Weights of a small mixture-of-experts language model, trained from scratch on English Wikipedia.
Size: 13 layers, width 384.
Experts: 64 experts in each of 12 layers, 32 SwiGLU neurons an expert, 4 picks a token, a softmax router, a shared expert of 128 neurons.
Training: a variant of Muon for the experts, 314M tokens, 10078 steps.
Below are experts of layer 6 (counted from 0) of a mixture-of-experts language model. Rows are named router (the router's row for the expert), gate (a neuron's input weights, with its number), up (a neuron's input weights, with its number), down (a neuron's output weights, with its number) and show model dimensions 0-95. Each number is 200 + 40 x the weight over its row's rms, rounded and kept within 0 to 999.
After each expert's rows: a language model's description of what the expert responds to; "mostly gets" lists some tokens that are sent to it at least half of the time. This comes from a sample of Wikipedia text that the model never trained on.

# expert 5
router,283,222,217,195,181,196,219,196,199,182,176,236,203,158,158,155,195,202,106,206,223,251,246,208,158,174,234,233,313,216,216,198,272,216,224,143,224,123,216,277,284,243,212,215,235,206,221,198,172,241,165,156,158,261,201,226,200,181,227,160,207,233,182,144,227,198,163,209,218,181,242,251,257,236,204,164,126,226,182,154,185,213,196,206,226,139,269,257,184,148,227,163,112,239,182,253
gate0,202,163,251,134,241,179,156,241,161,237,181,214,234,266,161,157,209,251,192,152,206,139,190,211,206,201,206,221,168,246,278,185,232,185,152,145,213,200,215,179,229,228,168,162,162,175,170,289,219,197,186,196,150,211,178,150,206,237,153,198,178,274,210,213,228,255,211,172,235,190,194,251,195,258,189,210,155,146,214,182,152,297,227,150,111,187,220,260,219,163,264,238,203,209,202,205
up0,204,95,235,190,110,175,235,178,176,253,257,236,246,276,177,278,196,233,202,208,155,232,159,220,212,262,159,193,183,153,176,185,177,119,191,209,197,189,195,252,188,196,205,212,171,178,192,216,89,185,224,144,270,209,194,228,277,234,222,252,177,244,216,186,142,204,240,187,196,167,197,218,146,163,249,277,254,332,179,223,167,152,123,194,255,217,246,187,174,244,206,162,256,213,195,136
down0,218,132,156,180,174,85,140,192,178,124,188,137,204,203,179,181,238,177,168,254,276,269,190,237,187,93,240,258,208,198,225,195,255,224,191,136,127,246,184,266,224,226,216,212,196,150,171,154,154,209,264,162,204,212,138,245,175,268,237,145,180,235,245,208,124,159,250,268,127,250,228,187,195,200,261,162,234,218,166,151,191,175,233,239,251,173,208,196,208,154,242,147,232,181,119,220
Description: Subject pronouns
mostly gets: " they", " They", " she", " he", " you", " there"

# expert 58
router,232,212,236,156,240,239,194,201,157,240,264,201,170,306,159,285,238,171,258,145,182,240,235,193,209,267,167,149,152,245,177,219,170,184,98,231,250,163,158,160,159,165,191,254,193,155,145,223,227,135,198,259,208,158,258,218,186,272,188,182,151,203,193,200,184,236,184,164,182,139,150,166,240,210,242,234,214,193,160,309,214,287,170,211,217,161,195,269,222,313,120,239,187,251,145,210
gate0,207,197,254,187,183,197,221,211,190,231,155,224,135,203,207,141,197,267,190,191,230,163,158,182,177,193,149,137,182,214,240,176,251,263,271,208,286,205,221,159,131,251,122,354,227,89,217,182,205,171,261,172,198,77,202,232,166,168,219,168,207,225,258,210,195,205,299,159,191,172,225,214,281,192,181,286,217,176,256,173,234,117,250,249,178,126,213,214,168,219,180,166,226,172,222,199
up0,186,188,200,202,219,175,160,218,206,249,243,119,269,188,207,201,192,152,118,176,189,218,193,187,158,188,210,220,227,139,199,232,174,216,186,235,154,208,202,194,254,175,249,88,215,226,206,239,225,161,234,188,187,249,211,215,244,280,123,173,155,184,153,152,232,200,149,209,186,211,204,119,158,171,238,163,159,233,197,188,227,184,175,199,228,224,220,194,179,266,234,175,174,178,191,231
down0,213,206,203,173,259,211,221,141,194,213,161,226,171,174,194,174,209,294,209,143,194,188,167,221,211,220,187,223,257,178,237,165,197,175,169,224,262,178,180,218,238,214,166,213,173,193,257,218,161,155,108,190,203,124,155,106,144,170,174,262,196,203,184,220,194,200,120,280,151,215,177,259,220,145,252,170,249,242,248,269,233,249,214,135,204,278,194,169,211,205,183,200,186,243,246,179
Description: Prepositions and the in biographies
mostly gets: " during", " from", " From", " across", " in", " at"

# expert 51
router,171,267,205,193,174,227,157,184,246,125,243,208,245,265,221,298,196,176,192,179,236,224,195,237,240,189,229,190,188,201,136,210,181,133,166,233,302,258,146,217,170,309,220,202,258,238,237,221,166,202,152,236,158,208,137,231,226,161,122,227,145,184,211,250,160,128,217,231,159,212,212,125,170,222,191,215,207,245,252,263,198,140,172,230,251,185,165,169,170,229,212,167,209,279,171,217
gate1,183,181,260,139,246,252,226,190,218,216,169,216,211,200,255,168,191,116,209,225,212,223,172,265,159,189,153,219,241,187,198,286,174,105,236,235,273,152,248,209,155,170,192,241,228,211,229,211,237,213,185,172,162,232,164,240,205,146,228,157,109,190,239,216,286,195,198,208,135,192,266,147,200,257,242,244,271,199,242,187,200,268,187,180,100,192,185,226,205,192,325,246,155,242,155,231
up1,263,289,189,193,172,177,176,210,187,205,218,189,182,228,225,147,169,218,129,135,178,147,232,166,211,93,210,235,155,180,203,118,257,246,232,194,171,196,218,265,204,215,196,207,228,171,119,263,194,196,187,210,201,164,248,216,244,262,173,210,239,249,148,204,175,131,181,177,251,209,141,251,190,149,136,184,110,139,234,205,172,202,178,192,218,245,192,165,223,196,169,157,252,162,162,215
down1,268,213,238,191,223,233,274,152,152,258,187,201,193,225,209,130,163,232,105,247,203,182,254,193,164,215,214,190,286,230,166,222,159,239,150,162,171,181,183,240,188,200,134,274,203,196,206,162,169,277,145,177,261,159,279,246,159,236,202,161,159,189,188,180,203,144,187,169,258,246,146,181,223,204,234,262,205,213,180,181,149,219,144,195,194,167,197,210,214,241,115,196,159,266,224,161
Description: Name suffixes and apostrophes
mostly gets: "ić", "'", "’", "ović", "ová", "sky"

# expert 3
router,189,210,256,233,166,210,197,201,215,166,171,323,178,216,167,191,242,195,208,216,281,226,137,192,225,258,136,218,190,183,192,202,214,237,187,199,290,210,187,281,262,184,170,255,194,163,204,180,184,237,123,151,119,118,157,242,220,172,199,183,240,185,264,196,144,123,265,267,212,224,182,118,159,275,224,193,176,226,239,192,149,225,204,131,176,208,94,217,177,169,163,221,229,270,172,224
gate0,211,199,184,201,251,193,196,226,167,245,165,163,203,265,185,181,239,241,175,253,221,149,212,219,160,135,210,250,197,177,160,201,195,147,169,228,239,203,201,209,314,242,215,191,172,149,239,228,206,189,171,165,220,180,148,209,167,210,255,195,233,236,147,208,224,191,249,198,205,197,214,148,225,189,229,175,164,214,82,159,155,145,149,145,214,220,133,252,160,218,178,201,236,126,229,281
up0,255,221,123,156,241,194,229,161,224,194,196,221,214,181,204,190,168,163,222,218,236,221,177,199,175,158,206,307,128,227,169,249,146,138,161,201,240,129,244,240,298,216,170,188,227,189,211,200,145,184,150,180,140,99,160,221,190,134,240,240,214,248,200,245,183,219,238,197,205,212,180,143,150,187,203,222,154,188,117,178,157,240,176,180,272,181,206,175,150,194,264,238,189,238,244,217
down0,158,180,160,200,230,224,175,171,208,180,267,123,216,193,192,159,267,205,177,173,199,184,161,229,214,193,222,200,226,208,178,177,188,156,202,232,208,254,261,169,201,205,177,261,234,242,212,283,271,176,205,213,199,232,161,188,235,200,128,169,217,188,192,202,182,158,212,175,214,172,183,165,197,274,181,293,201,249,188,192,239,166,165,187,245,267,267,214,205,263,236,174,219,102,182,197
Description: Name-final word endings
mostly gets: "idae", " Championships", " Street", " Albums", " Racing", " Stadium"

# expert 12
router,236,184,160,240,237,269,146,189,232,218,204,116,219,247,158,223,198,175,248,218,143,200,174,196,165,170,199,223,195,229,190,220,240,251,177,212,217,229,239,203,207,179,159,219,182,152,106,199,277,197,232,187,223,230,229,156,156,212,147,226,213,213,264,165,209,211,273,194,203,281,147,231,277,184,238,237,187,173,155,198,155,212,136,150,203,251,239,193,171,209,146,159,210,216,291,167
gate0,226,210,107,237,241,250,232,164,212,178,152,191,231,249,187,228,187,167,228,217,150,106,92,248,200,228,260,240,185,197,186,173,234,144,178,133,205,171,189,166,183,223,139,222,233,216,169,214,271,179,209,284,210,212,209,161,152,169,194,219,126,148,139,224,144,222,220,203,229,278,135,265,187,277,198,187,149,178,240,221,199,225,223,171,191,232,181,224,228,218,188,209,230,192,203,260
up0,155,163,284,233,188,266,204,142,256,235,198,191,205,223,180,177,209,211,188,190,200,150,135,250,161,221,242,152,295,237,192,202,155,185,205,238,224,221,252,161,193,181,177,225,234,239,217,193,225,196,177,119,153,227,190,205,187,207,235,193,197,232,232,240,203,242,243,182,180,274,207,263,186,201,228,175,158,197,164,218,211,206,212,199,102,148,240,171,237,278,219,78,129,256,197,156
down0,323,225,154,159,136,196,164,185,198,254,225,254,203,185,207,257,301,204,180,220,126,239,202,150,155,193,253,290,171,175,214,256,174,285,171,233,168,84,265,187,161,199,195,220,182,223,171,184,207,182,230,233,183,147,224,190,151,201,275,99,194,236,201,210,207,178,237,156,202,225,234,193,236,191,178,190,176,266,183,183,170,152,258,158,157,233,193,124,218,207,171,159,210,180,222,225
Description: Clause-opening function words
mostly gets: " However", " This", " this", " These", " what", " if"

# expert 25
router,193,173,133,169,243,133,158,193,162,215,205,179,199,140,230,228,128,219,172,205,176,212,176,237,212,241,176,198,185,204,166,185,206,219,265,158,147,194,257,127,253,237,133,226,244,219,204,205,218,181,225,214,168,269,140,161,160,191,209,189,245,182,170,196,251,148,191,244,232,198,224,253,208,192,209,187,189,165,161,133,189,136,211,240,124,219,219,224,147,209,193,296,173,187,255,238
gate0,271,200,200,206,192,180,239,228,203,202,238,228,176,226,241,199,163,181,168,247,244,252,227,189,218,189,167,204,218,235,146,212,246,227,171,240,236,178,203,214,223,132,166,175,144,201,248,245,275,229,222,173,140,234,206,276,215,135,184,168,194,88,144,243,229,269,264,223,175,254,215,184,104,242,245,193,121,203,255,195,206,232,164,195,214,213,157,207,226,192,197,144,182,248,198,136
up0,165,208,193,209,180,194,224,162,243,218,145,205,265,212,215,186,208,196,174,184,150,218,152,216,203,258,176,167,251,134,155,189,250,173,197,234,217,228,236,231,143,167,223,262,212,156,249,171,201,265,164,150,252,157,170,221,223,223,210,229,215,150,225,119,241,168,273,221,157,216,209,179,169,208,172,237,163,214,198,235,171,244,252,228,155,215,238,253,198,162,251,204,224,183,171,221
down0,180,193,146,299,173,251,205,210,214,177,87,198,250,193,177,137,167,136,199,220,248,197,147,190,224,192,131,242,225,159,193,204,276,306,177,218,149,250,184,184,177,129,215,199,221,217,235,187,220,215,233,244,230,191,190,209,205,184,161,192,225,111,227,231,191,165,296,236,260,220,165,167,224,215,321,278,228,131,167,168,246,177,212,321,158,221,175,156,228,226,260,225,236,81,181,172
Description: Word-initial prefixes
mostly gets: " dis", " bi", " trans", " re", "exp", "conf"

# expert 34
router,214,185,191,181,190,244,220,239,193,214,170,246,250,179,125,205,146,208,243,244,243,85,188,250,168,210,209,199,203,188,260,209,226,146,205,250,240,177,216,266,283,263,257,161,154,200,238,119,175,194,156,174,192,217,243,267,173,235,255,155,154,179,176,214,192,268,230,227,248,231,210,262,162,165,95,240,232,185,164,228,195,187,238,167,260,119,238,202,233,214,141,223,216,257,145,173
gate1,124,148,206,204,269,179,243,241,178,205,214,181,200,212,182,136,166,213,169,227,243,159,117,205,139,232,160,305,204,207,288,194,222,198,246,191,150,119,205,210,211,237,218,184,195,212,243,94,220,273,211,195,210,222,325,187,298,279,228,215,165,220,258,223,230,191,176,201,230,252,203,206,188,218,227,182,157,205,249,186,183,247,188,216,282,148,219,185,181,249,187,200,127,210,199,214
up1,139,136,230,196,193,157,198,304,151,258,297,178,198,221,200,192,237,220,131,227,130,269,182,204,71,244,267,158,246,189,248,209,287,204,254,248,91,156,196,225,192,231,249,175,245,195,195,175,191,138,180,155,183,221,249,263,195,210,99,228,198,157,238,237,169,154,196,241,255,248,200,149,201,179,136,214,222,243,209,227,187,220,279,145,231,180,158,300,177,196,228,188,126,210,266,239
down1,119,189,256,218,188,209,222,196,238,150,268,220,204,288,184,196,193,165,174,119,70,216,229,179,158,167,217,205,258,229,177,221,229,293,245,202,111,199,124,229,119,207,97,237,190,145,211,243,242,196,195,191,238,160,163,214,237,252,159,213,173,218,216,138,133,168,184,202,166,147,143,193,157,160,203,177,203,262,144,185,220,227,221,200,167,203,229,207,174,205,205,248,230,243,214,159
Description: Subject pronouns and verbs
mostly gets: " he", " who", " they", " she", " has", " would"

# expert 44
router,226,132,182,209,191,159,192,208,143,223,154,259,133,225,185,223,248,227,181,154,130,194,157,263,197,208,213,200,194,226,188,239,200,186,200,142,132,225,155,213,198,191,230,168,220,198,134,239,111,189,190,230,222,154,213,162,246,196,199,193,261,191,182,124,177,254,255,275,175,224,220,226,155,231,250,200,173,227,190,187,150,173,252,281,217,160,226,226,182,169,232,184,134,126,128,224
gate0,202,239,201,201,129,216,196,137,219,203,157,145,190,198,156,163,134,189,222,166,216,229,232,190,223,174,233,163,190,247,220,174,221,249,204,257,236,211,190,165,183,219,188,109,275,193,159,157,154,291,159,207,195,165,147,215,256,272,272,192,228,86,258,184,230,192,236,214,157,184,194,326,182,203,123,275,164,264,158,179,182,203,212,204,146,182,263,209,192,238,191,281,286,222,164,195
up0,218,179,268,216,210,134,262,174,189,163,213,182,179,214,184,167,165,194,189,167,276,163,191,248,193,262,208,228,254,216,158,327,241,199,182,232,192,274,208,196,210,299,184,139,228,173,259,214,235,215,217,177,233,141,187,190,208,259,259,170,240,115,232,204,215,236,165,207,122,198,158,276,200,216,143,283,122,230,198,218,184,249,151,235,196,171,220,244,166,277,173,161,208,205,163,176
down0,158,183,281,217,178,120,279,224,139,275,169,227,175,177,258,197,187,226,145,194,252,149,201,162,276,191,157,204,173,250,274,153,249,176,195,191,133,255,166,196,196,175,195,132,172,190,138,200,191,239,203,216,268,255,240,100,118,156,152,183,212,252,260,168,208,177,243,222,209,205,211,193,140,232,197,212,255,189,206,191,169,255,184,227,167,179,165,161,197,190,201,253,209,99,207,177
Description: Line breaks in lists
mostly gets: "\n", "inomial", " Chevrolet", "present", " well", " Coordinates"

# expert 35
router,206,228,192,208,189,187,167,227,221,215,219,216,206,209,175,190,259,192,199,203,290,238,162,187,244,168,259,151,233,195,191,286,215,243,228,189,245,162,295,161,226,169,213,174,178,247,284,162,217,176,190,196,145,200,236,135,155,185,204,140,178,154,185,272,274,237,173,130,182,207,228,206,201,233,215,140,195,203,172,119,156,199,199,195,156,231,219,189,243,184,142,237,157,168,148,159
gate1,170,195,186,220,189,231,196,236,172,154,221,211,217,182,205,215,138,283,166,239,172,156,250,266,251,235,244,194,246,182,204,239,187,85,139,131,257,186,213,206,117,301,195,144,224,171,215,199,208,243,168,210,222,143,174,171,154,238,170,186,169,141,227,159,190,188,289,145,174,332,173,176,185,144,232,189,241,57,225,175,188,173,280,188,197,208,217,211,290,177,148,182,181,219,254,120
up1,137,157,158,190,254,197,244,176,259,204,190,183,254,206,172,205,175,239,204,212,190,222,198,290,217,207,183,202,261,138,164,120,187,211,165,176,243,163,208,223,171,268,257,152,194,190,220,110,222,210,194,229,268,196,128,169,173,215,178,219,177,192,177,199,253,158,169,156,174,233,199,168,208,110,181,223,184,159,206,225,141,86,301,212,154,221,237,201,262,108,235,222,191,186,179,250
down1,166,219,229,284,240,173,271,264,153,217,204,280,191,287,157,169,190,247,162,208,177,197,206,179,163,195,172,158,215,117,199,178,249,229,158,116,167,235,243,252,205,229,204,208,206,203,231,183,176,265,177,253,108,160,209,253,196,240,188,182,235,227,161,187,255,213,222,186,217,218,245,128,134,185,155,203,121,203,224,194,162,149,149,180,202,150,212,180,248,190,211,219,246,217,203,186
Description: Place-name openers
mostly gets: " North", " Mary", " Great", " World", " Queen", " Old"

# expert 47
router,219,197,205,202,123,207,202,246,132,131,180,264,168,186,323,149,174,195,193,136,301,185,163,147,161,94,154,237,222,206,203,225,214,196,163,207,199,243,237,239,181,218,195,188,202,210,228,257,216,144,290,247,138,216,200,182,146,201,147,264,189,186,178,196,161,218,320,210,142,209,139,253,264,246,255,212,185,181,240,215,176,265,240,182,223,175,229,178,208,188,232,152,206,164,197,216
gate1,180,163,244,172,254,174,183,250,168,211,223,160,202,157,223,250,247,162,260,185,127,269,179,284,188,245,165,153,220,117,217,152,165,210,198,290,192,252,166,116,250,154,176,236,235,205,125,226,234,312,192,209,155,195,259,237,225,155,255,264,226,208,162,198,310,165,211,250,203,218,208,170,234,246,163,188,226,184,220,148,281,150,208,259,240,233,187,246,183,214,204,247,177,149,201,219
up1,241,203,271,219,315,235,146,232,201,262,229,228,206,227,216,186,219,230,240,200,162,187,77,287,184,299,147,176,208,219,200,230,186,196,212,228,221,258,201,192,218,318,167,239,101,246,175,137,184,131,206,235,263,219,246,141,221,240,293,161,200,224,207,148,232,206,172,179,117,185,182,206,188,234,172,191,269,219,129,179,169,168,145,211,170,216,226,236,221,188,249,149,256,173,177,212
down1,219,177,158,256,111,177,230,227,220,222,233,238,189,163,186,184,204,212,189,208,207,217,156,178,195,227,141,244,209,146,219,260,129,194,236,250,227,133,135,182,202,221,250,195,147,210,244,131,242,179,259,229,179,194,232,263,206,231,182,228,201,249,236,172,99,183,182,219,263,171,237,250,225,223,220,208,185,169,279,135,196,148,109,144,235,196,156,207,159,132,260,218,105,207,202,169
Description: Sentence and section ends
mostly gets: " ==", "==", " ===", "\".", ".\"", "==="

# expert 11
router,183,207,172,195,212,170,127,122,211,179,118,199,171,148,221,187,237,247,169,205,139,225,227,173,226,149,130,216,126,201,233,201,157,140,199,228,159,188,137,195,238,151,183,247,261,149,250,248,173,194,189,266,237,245,148,140,185,180,221,164,185,174,174,253,256,213,215,214,173,202,310,231,173,271,260,153,180,133,202,134,293,211,261,218,179,205,160,195,258,159,228,198,188,196,206,217
gate0,188,200,201,231,177,274,156,215,224,112,220,233,184,213,230,95,165,171,202,209,198,189,223,198,194,194,157,198,150,187,261,256,212,242,221,176,166,222,180,111,252,194,126,242,179,244,192,272,135,132,167,257,197,214,236,213,208,202,209,250,233,174,143,217,100,153,114,252,204,146,226,201,204,162,202,273,227,175,170,198,266,227,134,216,157,204,283,167,141,246,179,224,300,152,186,154
up0,229,153,218,192,251,181,228,241,212,272,100,253,208,226,189,232,244,79,162,184,171,161,180,138,201,224,177,241,184,229,204,176,214,207,128,234,275,191,188,346,157,215,169,213,180,106,209,247,257,197,251,59,235,154,202,259,187,175,225,193,213,171,214,206,247,192,194,198,211,200,152,134,162,186,177,210,184,221,188,183,178,219,217,262,233,187,98,191,195,181,208,182,210,200,143,245
down0,176,253,297,261,227,199,269,244,116,181,250,199,246,147,181,211,154,105,237,197,259,163,186,222,119,162,178,174,243,197,194,219,207,145,140,209,195,188,187,156,73,195,293,130,169,216,203,172,193,208,212,186,209,176,205,141,168,213,240,110,134,207,246,200,239,263,193,205,238,217,198,215,196,161,197,208,235,187,230,219,235,170,112,186,165,183,197,189,199,264,238,224,168,194,211,139
Description: Mid-word fragments
mostly gets: "fre", " ski", " Chal", " flu", " syn", " Gra"

# expert 16
router,194,154,195,249,210,259,229,268,295,179,227,152,213,209,201,163,264,250,165,244,263,135,189,189,206,233,146,168,192,173,198,226,168,239,203,169,230,164,262,187,144,274,190,234,182,225,233,187,163,242,185,297,162,251,186,252,301,149,198,145,217,237,194,206,222,142,178,182,142,209,159,176,236,262,250,198,193,222,180,241,159,139,206,199,181,224,196,214,132,195,224,278,228,119,168,248
gate0,223,221,127,240,250,186,185,160,205,135,238,237,276,85,176,247,217,171,193,217,185,197,274,165,166,248,204,173,255,257,226,160,178,190,224,181,245,143,110,222,120,214,100,186,165,189,197,217,162,167,190,181,121,205,167,233,265,180,143,257,129,220,212,223,253,192,244,204,189,176,231,199,114,209,235,175,274,138,218,226,189,187,251,213,269,158,231,210,243,186,128,209,243,188,169,161
up0,266,223,194,155,265,217,128,168,197,121,195,227,200,174,147,243,192,188,206,228,235,174,221,132,197,210,216,193,257,210,177,246,181,213,115,267,239,187,190,187,144,251,166,217,132,186,200,163,183,178,187,221,159,129,164,244,276,186,170,193,194,140,213,229,176,142,208,177,181,251,226,249,183,247,241,203,189,196,195,309,184,123,199,201,242,170,216,184,224,240,184,127,204,168,210,157
down0,172,159,230,135,237,219,178,224,186,220,184,216,193,188,132,214,155,242,196,184,238,131,207,183,174,183,178,157,171,239,189,214,151,227,215,201,241,201,229,219,235,160,198,207,192,161,167,299,178,232,164,184,207,205,215,194,175,240,194,204,235,183,163,245,248,67,184,219,101,229,175,172,215,168,190,228,275,205,143,335,231,115,192,164,232,226,234,229,164,220,205,194,168,208,168,149
Description: Digits and unit words
mostly gets: " ft", " century", " million", " km", " kg", " sq"

# expert 38
router,212,232,171,188,161,189,173,172,200,191,224,197,205,159,184,211,184,202,216,206,228,266,260,150,219,243,243,157,203,160,194,127,213,209,144,149,181,150,259,163,170,215,248,176,208,237,143,191,178,238,260,257,220,210,231,196,184,282,134,215,249,216,151,229,211,191,145,191,231,176,141,188,170,237,281,177,214,182,176,124,206,158,246,238,205,206,233,167,207,288,105,220,166,293,241,216
gate0,204,240,161,203,183,169,214,121,217,226,199,193,152,162,246,172,222,231,189,259,211,217,190,190,97,191,222,237,185,199,195,176,208,124,305,229,152,199,178,148,230,260,243,257,162,197,121,224,233,247,206,249,224,147,212,269,267,155,164,187,274,222,196,194,227,190,174,209,214,130,221,223,179,171,229,218,140,238,252,191,236,251,171,211,205,179,164,214,244,216,211,218,196,165,222,301
up0,133,185,215,232,190,210,178,251,184,149,203,171,224,195,231,162,220,160,196,191,194,188,264,238,204,148,213,219,247,160,241,202,188,245,116,90,248,187,246,211,184,129,133,178,152,240,291,159,210,159,188,199,131,174,226,157,186,158,151,220,78,163,154,152,159,213,206,255,143,248,202,200,236,205,206,183,188,138,129,209,176,215,239,226,171,211,211,180,157,213,269,151,222,211,148,156
down0,217,187,72,214,185,219,209,161,172,175,184,168,213,217,223,220,120,127,200,138,188,239,228,183,174,160,172,181,223,244,210,269,213,218,252,159,168,226,211,187,155,157,216,193,181,226,213,199,182,224,191,201,247,182,166,214,204,190,128,128,190,199,267,215,138,254,218,206,160,267,197,237,249,123,190,153,206,177,206,216,157,228,210,158,239,218,217,197,139,227,288,186,187,136,153,203
Description: Foreign-name syllables
mostly gets: " Ko", " Ka", "ku", "ō", " Ki", "zu"

# expert 33
router,218,128,214,172,220,166,229,175,222,155,206,154,234,183,205,236,136,265,184,198,261,205,271,261,185,214,151,141,205,115,152,229,138,187,179,210,226,181,164,223,182,137,231,207,197,200,193,205,206,212,223,183,168,210,143,184,123,187,242,248,202,149,211,182,160,164,179,147,219,173,239,148,253,196,200,278,190,153,189,197,215,227,205,251,162,155,197,215,253,194,239,214,213,217,222,148
gate1,237,152,268,222,215,237,177,125,224,179,197,161,169,154,129,148,184,310,180,215,208,190,202,197,230,154,197,262,169,297,219,183,217,174,146,212,264,239,190,229,128,275,239,206,198,220,186,164,227,238,201,113,176,136,192,194,110,170,200,242,227,177,182,161,164,185,208,255,136,232,153,196,243,233,246,223,125,176,179,127,174,201,167,204,157,216,241,337,190,129,211,238,168,187,145,189
up1,126,237,175,246,167,167,170,270,146,263,202,251,239,264,246,179,204,175,187,214,193,216,145,230,204,238,164,204,259,167,178,265,188,232,335,249,91,168,258,204,232,180,177,208,184,234,169,213,220,134,222,232,240,222,232,216,252,180,189,163,190,231,186,188,230,267,178,170,244,185,208,156,174,242,235,125,265,189,199,270,192,147,225,172,262,215,222,82,217,255,232,163,258,189,218,176
down1,292,174,301,246,230,193,384,229,249,223,192,226,190,171,223,149,198,128,119,191,217,244,217,236,201,135,168,209,236,196,183,199,169,206,224,206,222,162,208,230,168,182,208,225,166,154,275,273,133,211,172,220,210,195,171,190,223,155,226,190,247,179,203,207,211,182,157,180,158,241,257,176,135,238,235,199,222,223,193,173,210,165,140,212,188,196,224,212,142,231,168,102,254,175,203,229
Description: Digits in tables
mostly gets: "2", "1", "3", " Apps"

# expert 57
router,216,217,186,245,115,175,151,241,159,198,171,251,240,193,177,256,224,202,197,166,203,240,238,108,214,185,239,110,170,234,176,247,248,220,236,276,216,177,165,148,224,186,250,238,207,205,131,171,193,203,279,174,142,180,201,167,142,177,216,165,213,218,166,251,231,250,211,183,242,230,210,174,223,221,168,141,170,212,281,179,188,168,244,185,187,267,201,195,245,175,190,111,219,213,204,157
gate0,167,185,275,278,211,175,233,187,164,243,168,211,208,191,168,166,266,238,204,147,213,224,220,193,182,273,237,207,208,139,204,236,100,190,234,215,165,181,155,184,204,244,219,232,66,210,128,196,218,189,163,247,260,196,222,150,205,196,238,243,145,169,204,187,158,188,227,270,225,168,211,103,169,156,217,158,277,227,257,260,199,245,177,121,248,196,212,236,200,123,199,147,214,147,163,186
up0,236,117,173,200,249,202,203,136,174,222,164,277,138,210,165,259,216,112,154,184,235,141,162,189,226,186,227,256,176,242,171,157,218,174,168,297,188,169,98,170,210,169,201,180,250,147,186,191,255,262,183,233,186,183,139,146,140,248,306,220,139,164,261,250,194,236,108,151,176,203,170,178,259,214,183,189,206,225,190,270,253,151,155,155,169,161,238,109,305,224,162,141,205,199,182,136
down0,307,162,195,218,116,95,170,256,145,253,172,248,148,238,214,177,149,235,193,133,183,129,167,195,261,188,163,124,198,220,224,208,192,163,225,195,287,244,188,222,216,153,209,195,199,220,225,214,244,224,215,195,146,123,161,201,195,181,221,183,206,180,290,271,161,250,228,170,227,181,206,137,123,189,99,238,203,196,217,144,177,277,150,230,205,148,278,185,254,231,171,166,190,183,198,184
Description: Name-initial capital pieces
mostly gets: " Ni", " Ar", " Ka", " Ber", " Yu", " Kur"

# expert 6
router,125,215,190,226,117,236,193,185,228,179,120,217,208,187,212,146,178,311,159,229,148,222,202,182,257,221,196,119,160,182,179,175,231,243,207,241,176,170,219,120,145,142,245,229,255,211,153,131,165,233,161,229,194,182,222,173,135,220,170,195,210,153,266,179,195,184,191,188,259,249,208,193,171,196,191,209,251,184,205,160,134,171,215,192,144,257,206,137,193,185,233,216,165,165,209,188
gate1,246,171,168,137,242,182,168,195,217,230,169,216,203,155,174,201,149,277,205,157,152,120,202,224,240,175,204,128,142,180,184,216,193,228,240,218,205,216,210,151,199,173,243,199,137,217,208,174,209,259,190,255,266,169,218,149,166,176,167,273,293,194,273,205,238,156,205,192,230,199,126,205,198,178,106,203,254,150,217,219,130,171,226,170,168,145,241,213,144,206,125,169,230,190,172,187
up1,156,226,161,243,196,212,234,188,176,211,258,201,269,195,217,207,192,164,214,237,215,245,260,139,151,245,169,232,282,253,204,227,215,183,208,153,186,177,234,178,229,181,201,177,190,249,175,194,194,157,261,205,176,203,205,280,246,218,201,216,151,212,204,188,235,306,219,215,186,143,251,176,227,210,209,221,149,235,198,194,280,200,173,275,164,229,121,163,186,180,224,239,161,223,274,173
down1,244,181,195,160,132,205,140,222,148,259,173,295,228,170,185,171,236,159,193,195,229,287,205,178,173,191,176,160,194,227,258,210,184,202,236,116,155,252,273,218,266,193,197,195,173,193,176,148,97,196,204,157,198,186,145,155,180,271,168,232,224,245,212,198,146,248,238,245,217,161,169,132,198,198,206,274,201,227,228,192,177,242,249,203,162,231,269,273,224,180,163,178,255,226,189,155
Description: Surname-initial pieces
mostly gets: " Bar", " Gar", " Mc", " Sch", " Jones", " Can"